From a checkpoint of a small mixture-of-experts model trained on Wikipedia: 11 layers, 32 GeGLU neurons an expert.
Below are experts of layer 8 (counted from 0) of a mixture-of-experts language model. Rows are named router (the router's row for the expert), gate (a neuron's input weights, with its number), up (a neuron's input weights, with its number) and show model dimensions 0-127. Each number is 128 + 24 x the weight over its row's rms, rounded and kept within 0 to 255. Numbers have three digits each.
Before each expert's rows: "mostly gets" lists some tokens that are sent to it at least half of the time; "gets" lists some tokens that make up at least twice as much of what it gets as of all text. This comes from a sample of Wikipedia text that the model never trained on. Tokens count by the router's weight.

# expert 14
mostly gets: " a", " the", " was", " his", " is", "The"
gets: " the", " a", " of", " was", " to", " The"
router:192108123101089141096122168121109127115120160132112093135103130107122104118118092125170138160130114105111162152131118125083106077103148113151111098133138143133137147109109160095140101122110083119154110075136130143155134126109110155119171114158124094116140133122130114112150172107167116133069111149108091104093138143117155117114083116144159129135161156086122101113154160120115161146136
gate2:143143140066142104093130172095131117120101160136115081135115084151157123130149114148164130114101131133116149103124097163143115103174131152083126108111121116115122128127128153130126155107138111146122114129105075140166149124103119122117175124147130136109127129105155144152179177146129128091107164144136155086077151155136150141154108108185132134115123164187156133149139131153103114116140
up2:121137147133113096079102127135146113118177092110153139120122094167140123147121159107128106142119162153165174084096106170127134121091069120110107137076148107122121115126127123098143111147135140148121134150114105123138140104094144139106134103139131172139153137146127098105205084129141104114095102120144158081132137130143136144139138129111098129141114088148132162193139148102116109119140
gate3:138095125097151138094121140089158148145150113166121123189154136099116114146073144104124161068084133121143103132153139121135072103115109119120120097130130142164129161130164136127175129124126100135113100123146134163131129131145166126138105097128121140097165148106141096137115079102152166089154119093154135108098116154126169129128114142118093088121108112169150107114157124146135118149094
up3:128112149097130146144136147137104107109109125104152142133116124140125101132111130119120123109121148056120138168142140101126154147166132171101093157109090116167152096147144092166109109150145131164153151108144107150133102111169137177140114120148135149095137149130155096140086174108114152128131156151117088097167093078151103114131131119090112120135169114099177114155123153154165128136122
gate4:134109130081144106122168132118122116067127126117157136137121164134149110104145105131130131128137121149158158124153141189104162100175088118180121094128120122119113123098141150129134098115113096131101110132141145117126114114106133132079119126161118113150114140115150139146114112117199096119121144178138113109144129161103129162110078086192149118152139139154162156133149129149134151132177
up4:118163137140109147147108132141128098144158100117115108133134128131157097149102134109114118160161147174146117150129150125145132131183164136112114116124116143127137159112091045132134132125127118114109135147098100168128110131095082157130133116115164086114149161114118103111139139163111157137181194161176150127141107147101097099145117127123193134134106150126135128108138110142149103087115

# expert 12
mostly gets: " ", "1", "–", " −", "2", "0"
gets: " ", "1", "2", "0", "9", "8"
router:174100180079133127088132126134149164146120163107112114152133101122116142138126092115134104141147132135083118122115119109086137114179134145139110097122190116116127117077137130107122156139114129135120111130150167095134116170131139155142112143132145116140109147120112105092129151101088126107134139158077072119150128091096142167149143123096140083124173129091122088106128107108132105136166
gate8:116102127111135145108144104052146128107109130115127092135137141137131139126132149100140120088126155170136133071082153119113128155126123148155147131165061161083101146119146100131168138136126086099153108133103120104106140133101117149153144177131127146133091099120128096166131140132132128146076151130160100104109125137113089168110111151143146117127126137142083117102097095089096119128115
up8:165123133149087102112150090085087120127102154141107130109145184125132124144058115169097124155118165132120148143142119103083139132145154145118126112140175139098141077114113132137125149128187131136130119114122117153150144146141117128098142119105161140131128147127157158101135118160080142165154118158115084090135113148145126165159180132122165136129172134122137123145138075117129108133120
gate9:147164153128161112107171131157119097145114127102116124116145133139125171163126097128169139121131112128102086113119096147138146117122130114109102108155097152110107067111119150113148123137070113112121087172130137096146122166145130102107124168110143129142096142116110148154110142063133112144099136142118116124099151123143136157151092129144124120140102127107089133112147154062164138138199
up9:084138157128150076138147162145136172138147132147126171113135139136120095134157129148116111126172136104126101166168163130133141129115135099122135111136163160102122176124150158092121113170149091122129102130160157089102127152105141090108133083109180140133162160135131153108115171103135120139109154128122121113125117106153080118128082128177117124117118102152149110164143087118144143107165
gate10:125114132160123105133083170181098111168115123088164124150138114103129165115141108112132107114158144135134169134145125125152093152145147112145154159115163135110117164116155153153128146082124129135096172056123100125106130141092163101127099142122092139139114099125103154109133091145127166109086094155118113126139141123182141122147136129104179098116123148084120151136117111133124152144153
up10:176152160141108130138157156128097127144108101146121130133140095126134183158134098144131111074124106066102125137116104144116119124120096149126145105122120169135127098112158141116096110130198151108123125135126130141144121175161136104160164132166153143089123133174152132132122141157088137145129141150111123119132136135120099147128113170175108096145115109159133118149144101176115094080092

# expert 17
mostly gets: " been", " made", " would", " used", " won", " held"
gets: "ed", " to", "ing", " was", " in", " is"
router:121193110116136126126150150116102129097105141124126133086107145126094147105150078119123113108122084109135137118142170125104153113099106144172118117147126124145131129145158155114125126100157120110122102115157066079125115127090098173114105103162122151142135147138128115108163159109110114112095119179100091131152074122140147141142124100128108145138142137096142181169104155105112094096145
gate1:115149125061108140154152152137131114150116140080160112119119160115156139141134153170151092138143137106144145057112105113110132125126132151100111165090110149120107086121099153134125136117160088139129136135133113136102160113104104131097139081146132127139110161111130136147163158119097124122116146141146084109132121153070127093106111105093144059127140142111130146087140127163160135147162
up1:127119136173146138132134107135128158111150125143175133074200158127158128123101113118132082158090134144108133136084124121117120104140066146095162116130114135153130109102120164107143074135087092146112128120156153142090119109153154118128100142130131142104129160144099087127132132126115161109127138123140155169151119103128148138099152116170110105140127112096115158101172101130139175139162
gate2:115134123118139131151092161156134147108119120131142145134128119167118144160161091122103118123171081147128148146133126090129160136126090117108127090188121087136152113150109107108095158095106152144145098082144128114140155107114124196098115102182091176150139145136108116090151144141119137150181136161084137131124108120156161148156110142145100128113126127091138144122115158130127128132165
up2:174129083095162160106124131145117155112107150125139143096167143073147124117138089104118139105131131135135174119145197106131152126157092091154106075163105166103094141120126138091175123162140103088136112152125136129145128120113156136076126111127105140140166138144131104118111141137080170124161108128140113098137137111154156115162114113114134126124130093124152124148134165131097110150113
gate3:118166122091156115100122161140129144110109128107114150133099106123127139099157099124152148106122088135125117070142112154114145105133124146136158110127067114120135123168115107127140121149161098107124098162140147144161149147159153153100134154123149122159093142084117091109130168113144127122103124170145118100131139162127189085142163136137105124124122167112163130088119098123168136125196
up3:095103133115103116119143152140086167160178077121136126132122164122095102139130134126161119128118187151121159152119144140116128126089150146145118141106134107115085097132139100148147138124123126168151151132120119131160147104081145191110107144079147130166116133135133098132098108112150101131100104134132117101148097136201131161112153126134096129109142117126137168110081075119135148114135

# expert 5
mostly gets: "|", "=", ");", " ·", " /", " Total"
gets: "-", " |", "|", "\n", ":", " ("
router:177126136134075130104136166141161159124144147105099131125082134108127128171176118127079084174172157139130138114151112119139163105130119112127096111138109109100099131123143128139097135112171120083114138072145122157134139173129132109151127142140131085130160141138091118139150115137159140123142084158130132095100123095093136147097124097084157105163149138141147114133152147126101139088117
gate5:169173115150098106118083146123076146086133119106157123122140140107164115148135129162203132116129131122146147117132071117135116116108134132108123155122068094136100084129121120133114145136096141108085136107119156117161174121140074136135114175114112124158088107120124097145122128152125130137121132154134133132122127098124119164100174108091154114117170132083160138138145131123108097154132
up5:140125112122135125097185094120103167132096123136162118139177143185096126151120141171145118108154117104141107095157119090157144125119154104191140097140120149076120136126152169097116138121093150140123158130174152133144105115115092097147171160130127163159121148135111128098125141141096182147123150114140131152103157145116113188151147123115107152119110127160134105124120133111113125117107
gate6:161142126183130145174133146118117100157115147113148123057112146109075156134154134131122080107158113151167201113145147111109131136148169108157148134137130112135122141133122096138096140119134118121115161102141110135120152148158150119159090096131130131136157108105165136128125122156142110109174123107099090129113101159155107120173124113127142071169132133121124114099135179117122131143146
up6:136157112134129133180097132089104080206109119160126108124123110130137163135176099116123104120105139153144098135119147105132147107103166113115130092136121100110162100158059149150123121113134130141106134111145107052163143093107104164157123119150140151123158127137131127132091100117090117097113145126154138130163110134169104144152105118143146129131109134149103097119129141091103148135130
gate7:142157153129137147131111103134140126150146078152099161151113164092156091121144137145111146098133125142110152149163114137112152149123110101107088134105133160122091153139108116127104118107136106151104125123083088141157169145163147143176132142174158112102145144144135110170119161152132137170093110152117076115108112143094127126079117097075104136098159132115145133119113140082169139119116
up7:097131151128145101114138156136115140098097132143112127085112171123115123156137085173132157127099145179137118155167144113138129109159135119113140084089099093125122145129098093084118121154093087151131171123113140134134162168115103176132128126139111125141130129184102092118104096136170107126154153146136128139113092149141161106130151132113047147133130106152117131156120152141133118158132

# expert 8
mostly gets: " S", " K", " T", " H", "′", " J"
gets: " (", ".", " S", " P", " R", " M"
router:161082128135118137121134152120135132135122117111130125126121101111109143137112120110133040135141165135125146128132122126116196109121085139117107136138107116191109140126135130120122123190102106132141078113184128096130098151125150142157146087137141099120156162133142156111112083137173120085132148146136148137141144095123125139089145105142135095154122110131107097132106170071139156116104
gate21:178091136095131079126085148137144123137101148144100126105138105130096134142095196089128125129111155136131149125207150127144093099169122130139098133098122158151091134172124116145098115171118168133139129124117089116110147156121118139155125119127100092129146134145121158104124080126122116112091135092122131121125151111105106117113125117160111106143130074122133129141115163088128144077116
up21:125139121098133091131102093093143112137160099136136130148161168111119159152164103156115120155138101118157122126137126118178146142116136144189121105117143096121144111119136130129108131098158144104123121109152138155122120103153159175096114211119144127106119111154113105173114167163103146098133114103091124143131123124153159133074168117103117147146102155101092128141083099150134117139097
gate22:101096169175155143128112142125139141134138120147161119128095117147081185099141108122126163134092142101110157104168179168149117139119100123110117140136114142133116151157154135120126126111110133118116123146172115135176119150110074162105108126121111150133114101120100149124101093176128126108147112133113128173132190114136184119128108098113166121150125068122119111132102132145133157129161
up22:138136093124096110121087115161110122102179108083207123135071125143122097160115116136176133136156095148133127120086119151126118125129141099140087137155143104120142145122131148151152145126162138170114140143123111144129136117117114104101116158111125166127146151157131140164092095120080105100161143116154121098174113141147141146154106086136148161140120123166148110122092161138133147165113
gate23:126078125141146133097171151142122154142161091147078139102143121168142101167090153112141151142116121083130101151157122110143181170085157126124097155154125160153082130107147084128199095154133163152145154119146137108118101117134129128131102092153139155103114163145111136088163128130160111087149118116113158139124118123133144110130092129147105123152134128111130088144121134119135136127140
up23:167150128137133147130134124146074147177097146109081134167153137143133127131100147134120161122144120112088171135094133106152124091121139152142095122098120127118095142138177109121112094129125117091076143089095102128169157126133146123141115160154100115136121093107104087126125122172093146131144151131140103153126127114146133153153134137140210100131118131126114112159122179173126140114112

# expert 10
mostly gets: "|", " |", "===", "==", ").", " =="
gets: " |", "\n", "-", "|", ".", ":"
router:132082141130082124077161175095145160106118151103125096122110130118147132135140126122108089163111150135116148120175137116139164106148109110184085104127125084102099122126134111121111136112147110113145148083151117158122098164138122121146155168123132093130144132134123121155158103153114126131131110156116148091118120082074152168111102118087146068158126124139144116126128134149100161093116
gate11:145136173158123115149121130082137150147151120104104100124125145135160140162115108164132097149110109125152128133189090175105109132141162102178132102133134106117157141120125147081135168132143156133132136153111114112120134121124156086117105132116104153113128132182156170138161132141105145084121087115169148137127123083133114117084169087135108081153094098132121130160126123141104115151100
up11:137120125181079141098103113163093140129142140132124119130144151139149076179135142119104096149100127126151127140151109143176134115128115087148136105117198111104158108112119092125186098151120118134160160109133099099126094145128155121134142142091132155112136135085112123091118147127132130133158123121145137151132136126126138103156124074153115129130135060170143097154138076121101109131123
gate12:097114145097109109092086131144111143122142126114142083145137132098151134135143183124141148117098118140127135078161165120163139110127109162156110083117120095092131145154146113157095158104121147109109158153083117156128112174119143114170114144099090124152157104125108148123066156126135120118087147150104107136161102133137147136135147081114106066111140126096160122112123125134110144145100
up12:124119100110114109145130158127122180179118107131122096090090072157135098097131156147143126107144105141125092145112147112157125130142134135127118118146155110135156114123138124150139138166135103119150095154126152176072131145143130096172173168173144096120151119167115145133084129136083158113163117107107111110133152120117098120129100101114113135110160166110115073148142129114159121126171
gate13:155160097135096105101141122123144111094061129149109071101124131120101110117116126122159156132114133146150152153174136185169157155121128142122129117123150130113135079096133130113108123088152109115123106113131144109105108122145128119057151124097113133150127184075127128104125112157080120137125143099088097124085100120126134130100142148096116096122123130130147165128133169134120099097114
up13:101104135117161147148120125147138088075166157144102165149107123120149136107114133159152171149089111126123130125134172134136111106124120133116110095155156198135101182139094160094105154133129126130108138167099127146150141117140165121173133125135097117106109144087131085118132169096162157095106129133185092130115120157162131119149119129166119116129125137127105116115139118068126130137146

# expert 9
mostly gets: " the", " a", " his", " The", "The", " an"
gets: " the", " a", " The", " and", " his", " an"
router:174097146130099151106144147097116115086093150110115086147108117105121094137141095097168117164107116098107133168110134147124104098127179108146126110140142130154123159116165159131148108139108134122176097099130149168147166130131102134134154105106132094134142126106115114132126164124167078130087106164125088114132154113111146113143070085130120126117146151082118108138142109145102166128111
gate2:117124139153152130134172123102110119103105189100150076152135144162124088156146061108098098111155110120163166151104133168146111135105101098118126117146150147135138149113124156138152137178126129129172144101129105166129135129116139135106146135132067161079155127122111102110119118152113146132110149165131110149128101094147170120148102072153110105118100142119132110133150114121132144154147
up2:107119152081124143149105159200119129106120134132131153147104147134120160097101139085102130157160119094123145126162084125156177106151130161115110131133150113104108132101126101157155130071144124089123149116152143162106126113104148102104143133121121107139100106141097156151163155161144140099116092114144168082114135170117119126125132134120131094137104105139141110101105089087167147162126
gate3:165083160123159136143140150101155149103160145104111139093148152136106152129124114114154143139132117112189154137093095164129134156143118094140132111163135101112136163153139158138122137158113142112176119108159165127083160149141104197143155150116113117096111096095162118083118151129134118150131164159114102168159100138136150149108127161091130108102119154101151140138122156121144133115098
up3:184122113135073098122147125162151108149106094085145121136107143145116128118122110142069157109115112117123131124097108109115127107121115123149113155125145119120136131089151101152134144104151119102136141115139174114162113085143165131111125166194083148107140090140166134117138129103134139142161183129103121112119126131146135094167123146114114098114130129109094169103126168110132147059155
gate4:124108141167108134113135128142072083119119145135121106105120138171157180174109074125142122127141111125141115164128087114141106114155115147129150112132119126102145146153113147128102135128127149137169152103136145109102158126137104101132148165123128116125160202083130105111155142122131161068174083133149136114105133115150119116129109114173125118098156138148125137144146114081081168137111
up4:105119133115126147134093133139152114093114122135117132159108110120170129143143090107099120161168109109138103189132116127106167096132150139141172141170116157124107101135108148170154139100140122154142101136108158146105127154142107143144124156141118185108145110139163116120108178126099128155075134161128089082117136128081122194163135170142087122137126102124158118154117117116133130125112

# expert 2
mostly gets: "\n", "==", "===", "|", ").", " =="
gets: "\n", ".", "|", "-", "==", ":"
router:139111131127073128109121137142158147093122149102097085079151136120140124128131122132135092158084117147116121130096138106072177123113088100177096129127131117147124137106114118100122139140162085096171114077141141138162098171167132133151150110115147116171147146135111156145132106136129129117099121150135133106102146076088127151132159139121130073122115097120144100101098167121125128116104
gate11:162087128098132169128144130129110131108111103125109097142126097152146152116117145085118102123116110137142120119164156108104105101108134139118120097180146110120131153131125134133118174067118136161127097111112166089122080140175095100157129109140137089180162129132089148137140146092128145115161122118135113137136130132140121083145131145144059110115090126087134106131102162100102153094113
up11:165155084118136136100096145133141170135113125173113092150110129132165147129143121150104136124150077059111120159127158113141181148138118141130160105174149145181130118101106155159109124132119138138124107123110125127154086109080119101104098152130128137116145106129119123159100084088129153146153151146147148144110157107133116126090140073134114135169110128116115162136183149119134116119136
gate12:134126110142129127146113105162136147131151131119090102136163150105100126094101155136098102183116071158156118170129079112124156144098105100179156159126157107137143188101156158154128103124113109137142112107121116131141147144097120137105145132148127163140095152140088158145098094119147138109151133144061136145129157117094148114149106142102134140110127077111139116128122134148091133171136
up12:140127097102135158165153161126088122130103131161145168139116132160135134100068139109146141124153104141112128162111143151100145125096169158138115117111122124152116114086085106140132152143114103141150165144145140119132162117069168160131142132111104147078139121113104128114133102092122153109106136150083123149180112165104109126141126115139117112100139153134121174123112180107082106101164
gate13:120119153111151087115143099152145115095095140089129137131162128143137105124085142118145140169110142188121137105132144151132145114130116154117106105103166126145133135128138111122097134140140060132128148097129111106125160124148093081161093141122159114118124157163093127127165134137112132112130108097145080086145204083146134098125097125111134165132117088088126111109106127128080139147125
up13:135092118131133090125117093158158092144140145130159106140135161132124132103139081127117130131133140109119161136057127164153162107147113134177112148121143140163141113123149096094092089186156102119161116112129155135155141156109132104109125118131162148108115150079175143135121153116089146126147071109154118144157136178157140162108152164117119150110167126130119144128149145152133157125124

# expert 6
mostly gets: "9", "7", "8", "4", "6", "5"
gets: "1", "0", "2", "9", "8", "3"
router:148080163134106150116157132124155192124116157108086113132146125129138139139150104107151119104146142104119123143106108157086143099168165102130084081135142117158131114063153107122118148124108142124108108121119123074152099147139149138111146151127150129157119160098124132081123153091116084076120113155106104122143135114090124145148124141120134077133152135094136108097136103081134124152106
gate10:116158128109137118051098148128161129144131125135071150090117089126162093125066144140137166121136154169121148121124117132118123108107160092129131113138126095116130122130156122066135160100148104154150143108136142157106105169137151157109110120111156115141132143129125134167126086155141119070156157144092137125087139153126121114130128148117145114150128158092104180105094107140106114141140
up10:117143115121137087122106132110137139098140145116122184118161128140126093096092129138138109131159119105136117126130150101089114143106179169100110150155152104117112162121147106090127108133150118131112173143128092095166058124154159109131181174109104140147185157143110130152109151155119112131149155162156087121109125106136122085153116120153082108146111121102118110137122141107134117154107
gate11:115097078133104109105153166136174140146124092145139088136122180115116098120117097119135145141125147130123166110136113137133117125098135126120140163136123115131144157094150150104097092083129109097122147119078143085105146105113118130150112118138149100154138130109130121134143128142161130134138126108081144167113154155125158146131099189106138125174135141124117126056143087159186136089147
up11:128144090131100115137155123146159096115131105128171145090099146120180126114148162119126141102114067143142152083120110155147142117110153121125143134167128157116157127117132137169133122119135111124163091113088146127119141116119089190139111135134182130175144193168148118104137132153138111156165123124109112142131142141149113142132124172106105092176105148108138149111142099110149085120125
gate12:151132158123106117154152122139136124145126114153094137113156141144128150118092106159146132147141094165103135112180104151091106108165169138067143100109131123166154111138115125098134143162157155199136136132148118119099091139131118129093139112145146132145153148160124176064143133141142127120139116119141133154138091085162132098134156146097077122143128122123082144133128092154110121136168
up12:127067153175137127163147107091149146122113101075148097131084126196096134128119141148149156087136143098115129147183109148157137135119136137121110138124148161123144111108087114105145112154112100132083167134164118131149118101115098090088131164133165115132136130129129172156117177116123118124150096150099114115125116125191126121124135151152153168133125136105133149131148117136130108102125

# expert 11
mostly gets: " March", " April", " December", " July", " November", " February"
gets: " ", " |", "0", "1", "9", "2"
router:149106140160138132063116145151101181111077146102122133140132115131085131152114111116124115144150126163086151117126103121047166147121115151162058141153119073111116124100150114120126153125106120106122109142137155138088145174112121141157118117128136129147121132118118112133123140102146140136135121171098107098138102123091120142175140125118169131143124127103105113099114104122097111082153
gate10:121130129108154127111136120156099205119130143096117133115147102149139121127146109152137166108094092160130114111151108158130164132087149152161099113153174081125143138134181140114138127138129100133141115122083157129148122162162144167115088145105143133119102180149114073142166160097112133134147128121119127099102128157150091165137149150100133104140153094131109183123129117101145140131132
up10:100110110126138112136105117164107128146144132154084140155138150121144128114158116149150108123101147146068160131089147133107157140123128131125098071115135162172109144152122160127107145113103129152108099147159104115117141105142121123100154137127160152152127115158138119108108128119128099182123142124151132095134147158145088139196074101156133120133117136124176172140181108122098151108179
gate11:121135117152141136140102131144121099134105229131130127123124119114105135130116137135148092128122138119144140159153147136117152087088123147125099089145113129142089115103137133140140150113081121101148148125122154136117184124122118151173168095110165122096127165177137140114122111167103189143112167150112097107146082125114115114157159133177135119130095142108135125098121106126163134112162
up11:085123117164110165149110094104135132126135130137147131111116154153134151115115171191124116117125128108124106134143123131148103110126163126102125136138142151159084093110123128104133127163134135152141138104165157162082130147118140140122158087087092131152158093164099127168152144128141117087126128097070143176176111126142138081107074130113077126126141125135145157132103159157137130151130
gate12:145138144129136116108105134079125089172110106159151121113070130153134116156075103117121133092143140112115130126124156136110184149168057152113102137117115104117151154104139128121135101128084138119149110110143114170076133151097127135158136111134164121109120108083113119122121139095158093124137171162120117142137185160103154107161134128154117113144147143121162135125106154095142123097128
up12:117121137105102073136116101125130204126097124136110117154123100112139107142146140123132114109131152100150143124157124116128131161102105165084099123082116110101162129146132096151087181117125137153110154133119079085111121131118166144115147118126175118085122143108132160155165115126150120120149085160133124176123149128120154120105112116105136125086124141076121083126129137092095096141110

# expert 7
mostly gets: " July", " November", " December", " February", " January", " September"
gets: " in", "1", ",", "9", "2", " of"
router:170117175138120121110123145100151164126107095095128123123129119137122137108095098117153141125168127144118175134112123143077154120117112149131069080119113104144117110125179088136117143128105142132123110149123142099113090141115131166125130139150142140155158137122135126097161151050156138104132140180093128149114123104096109106146096115130137066131122126066149120094091123135110131114127
gate8:161057125143162090094125120111139175127129145096143137132127106115084159063099118108114132103104111122131136106131123123144130115120116123121133134142144134103078135115150126123123084150128099160137136152128140101136087108142169153118167088149148167131132130120169115125124137089127158101113123182123165097140091084137148128098114140134136155109069131125174132116120135151132091167149
up8:121181147164166155117132139081095183130163144097130122121115126131159136114112154125110137125129182113110131148119141095147121119135118134112163135126068181100141128111125151153099113153077127129164121136134159065147136125157145139159121118082114155148103137096109133121091085128138114079123122132149159125130081127119110166109129129085147115092135150144128157107149128153111110145103
gate9:107108201107149138091137150088109126101114166096122121153136147137100139155089110125148140123132125161150144117079117123065158123150089135130122079095110144111123110124119116135115152134112138141121094188134126158144129137087118115109175148138142159140138096120145148106109139102123153121122198151142139141106109111102076113112122122117126108116096147120107110110101136119081111092099
up9:107127132155087102130117101103124171150118125151159125134151143140079110136129125070156128107094152129127098120170154143108113156133125164148118118139096113126097098150165119111098104099103143157116080140083129107133156116110145143162143093114075111142166155138093141094139118096143096161124138115143081118080090101127125151139106108150112123104124148127161148106108144152107147123085
gate10:126115104147145133132118129104131141166112126100150152105114120157123134114136103127119139109138114121119159149126142141111098129170125211127117129181140130169121115076147144156138148076121150134135096142137130120124130119112151146186107122084142138131102111194101081169138145129116140094136135181114185134116108088126123104133148133108142083110120094115155136142153164144104142159145
up10:142130110117146114096155099147113160131104118137090120137113157167127109160115114128060117094144136105148084145111174128127142122110146143143146127170091118132122095139128151109155120155157154148107102113185113164143160112141139128133142161137105136175167162128100096147133147123145137159113166088172086149136138124126132076119114117090128113127111124136112137107096143165143090148077

# expert 22
mostly gets: " M", " L", "==", " B", " S", " R"
gets: "\n", ".", "==", " P", " S", " B"
router:141073127174125143126146149168129137082116117101121129131122116141149110078137125108113075132150142117140167153115145141140158091142111145121107132148137123168091145125123119124153111146121065073127064138173146097148093183152158136138151080171132099143113170127138137121118125142134102102119148135117119087123148111139152122130133142121117097125136118082115118140102176107149137136101
gate12:154128137127129147101135099129100090089075143122189104130117115206156155154095155124130140099142144104121128133134115129126180122160157142131154135177131112114076130102130138097115132139133106131140133106135108132145096150140162117082105117133142108129146152096105103101118149136130128135094120130125119111115181132114118110052127108142155092125157143112107140140092170106106149097114
up12:129172103120093149164136133125137170144151121138123099136098152153128177118171104151141117133152099158168140138130159163098132109156132122170121155150116105137136142105155162165149112114152177118102089129137152144090150177124107074157162109118115150139119137145085129112138121177143096135152125133173122132110137139147140147093157067096145104125123127147139137104121156121085125133133
gate13:150130113131141176117094132145124175118070114107113176140120154159124085105112136103119150125102124126174114146162126150127142145150134116141133114120122153115135161078119089109111173167142099154153129111117118122124158153130116154137148190135063121149112116119166122172131111142132158155110151113167115129142167150173144113137090139108144127131075159111114139132133147139127130139083
up13:125134131119132118102142113102094175064129077119101115088115135182107134129121088120176156126096102121130149129149145113118128140086102122094103119113103132121140153128146092107120094123157094114102139134104126159104127128134116101120129159115134094149119097130114181118120180121133093117126163146138101170138100159154137092131126116134182162135122093093125091159140140089139096110117
gate14:144152140117131134124158144093108141131144119121116117163100101128146098124143103137148134131160161101135102124159127101172137093088136149102107117128119126116086127123094147107135137148145093112087143109168171102141149120152128126184119111147113164074101134146131180105099175171113155131113145099157138098125105074133139153154128143096136136111151120179112101183113164137139148144131
up14:163130184120113116130151160153120132124153087138177129126119135130115122117095128155163145168142122133107113159122102103113108111180146131140108125142126139120145090124126155128129197116175141163117101128150120114118087117188136129114156112153160149133143178159135162116134102144141130127147156094113140153143097149155122073142125155161133135121149069135119122120105135124171102099085

# expert 4
mostly gets: " with", " for", " after", " to", " on", " into"
gets: " in", " to", " of", " for", " as", " on"
router:168157130137113138109148180125123157100075126107119100114135102145065129086133101150093133126122077089108161127123170141128169123126126186155129086136124135137122119121150116117102132103106098112150144101119126101121139154106075140130106144154124120152151120126150122070152135057125122107093114165119115132107099115120116108156124086130135140120114136095134129138107147127077115103131
gate2:112096119113137074105105118147075122135120089124104152157108104109176138122117138076110147155156097124108123103168138136114101122146129160138151132119120130089108123124113125097125145152157150114125088123098133097129134150098154144160103156075129136138136133101156108098140155106170142087091135157122147079168134096130106125145102101121125178143159114095156085110122104136112151158109
up2:116144151116129114084124143089159122168139113157142103154106164144146157166147174126160086144120133142117121103119089133127142163128129160127143128131128119129126116146125134115130085169115117133146095159132068097124104121170146110140093085107113118086116155169121136150133133167100106155068144164140155151131121076144168113118096140151106079105145161141103122151109107134149136116117
gate3:114120189114126077143165098143096157125125099157097104151141096106146154117140098112098150094140089137138139121157155099145127130109123156124145123132098103104080089089114133119124126120098137147185151085126088152123129122108115139141173103134158125137099130115137152140172113125085089108103109128153135143116142155110110138152092113149164176113105118081138131130140118086142121119099
up3:137113116123141103144139143147133111124126117128082115140104129140148125199127155139137144144139141127112155128133108083143117115136121113129109156130095097130081142120141143126105136126105173163107127176113129138144180131122129091167106089114061103117142174101114135107140102121101126152146125143148168099154091163123081141166145118074118145160129164114120089077139098136129139094111
gate4:146151097141120177100151119110105101141107100100105156132148112129122075144140099146090137097157150112129125126127137149151145126130159140105157089146087150159138092159113112129112101162179119100126135128113132123130126142141161089100142111160104089167142158057103123131173134123127123140125133152126124132098152101112135114102126088135139091116102121163134125118070149129078130079141
up4:161071082135160101125111103106155143104147174150114157135157152111134108115146145111160116136110158115114130139127146128131148126151065103156139112143079147146139107172097091124134121120139122152114144121128109120143176136111097115088152126159136151152118165164134117110156117088176131087113122156126117150117172098150083147141125113079110151144154092143122120154113109096113158123142

# expert 16
mostly gets: " his", " that", " her", " which", " its", " the"
gets: " the", " of", " to", " a", " in", " and"
router:173097121145098147090130181114103125117086135106113074151108140124107122102121105126125128173112113121081129135109136116099133087128117115137102075126137144174124121125135143112132098107133078120179123095135114145130128135112091148120140130149136095143145129127133109060131153081123123128080100139114117120121134139150115078130076105153133110110162143071118108102130157128095161125117
gate10:127086128116105083152132136122081134125145086083104145146130142110157152150089118128170119107104117135112140087082117137112117095185144151141088101108179139129093126115145163118065122108127113108135145135132140102070091140118123117099157108158140148139116120094151115108114124099146093121131118139152073109149148142121147124095126134151067119093122152128131115130117130137153164125120
up10:126092150157106120107100086138100143106128087160078132135128124105144108132090103141152136104123135150095141158131169138168132139108135135133105077162097116130155139109107150116059145132117131146102070164093108139151141128095142138146134118088144103109121115154125094126138149128157146130136097130131116083133126105129136150105163158132121071117129146155153131093153108132115103194148
gate11:094111123140111155126123136116111146102122136114137107115109122115146084109120140136145143112119119143163148191110129152063131143131082131076079102119155151114170117096126096144175124135124140136173091104129058117154139139156142152124137115171158157104140126162161098121139107113099159143123129125153088149128143113137124100139156114160141148134113162113124115114132134131122116195091
up11:115152126130130132137131121112166133105101150179167151092125158124119064138128104149115083144146153177192141142070118162121152094144120072118102158154109131092092165123125107106159099108147091117151128122130098151118101127124109149134141123107113113149134154125101134142148117105146132129154089126103154083130146115145124124135079143166148114154140136145165124113109082130148146123133
gate12:153163137176135121062123128155146091114146160133096108111165130098129145128140122092133154134171123145123111167129139139176155146131117144097138146106159102103124135147150120114112141124154128119157149119155089140161108140087125154106105144158157130149102161088131088149147138177162150172142155168123132166138123161128133173143092129155148144132103126161128097138121082106105121102131
up12:126081112080099098119122176119115090150110063175127116076110124163143074097117114121136120136129113106114108097136113135094140136136127114108095096129138124141093081158108133117083122105126132156115147126105093104110137135128136121088130123194120137152121104129127155148152132135111130101136125149140143102159122119108086071110146133121145152157133156159137180131137129160169134125120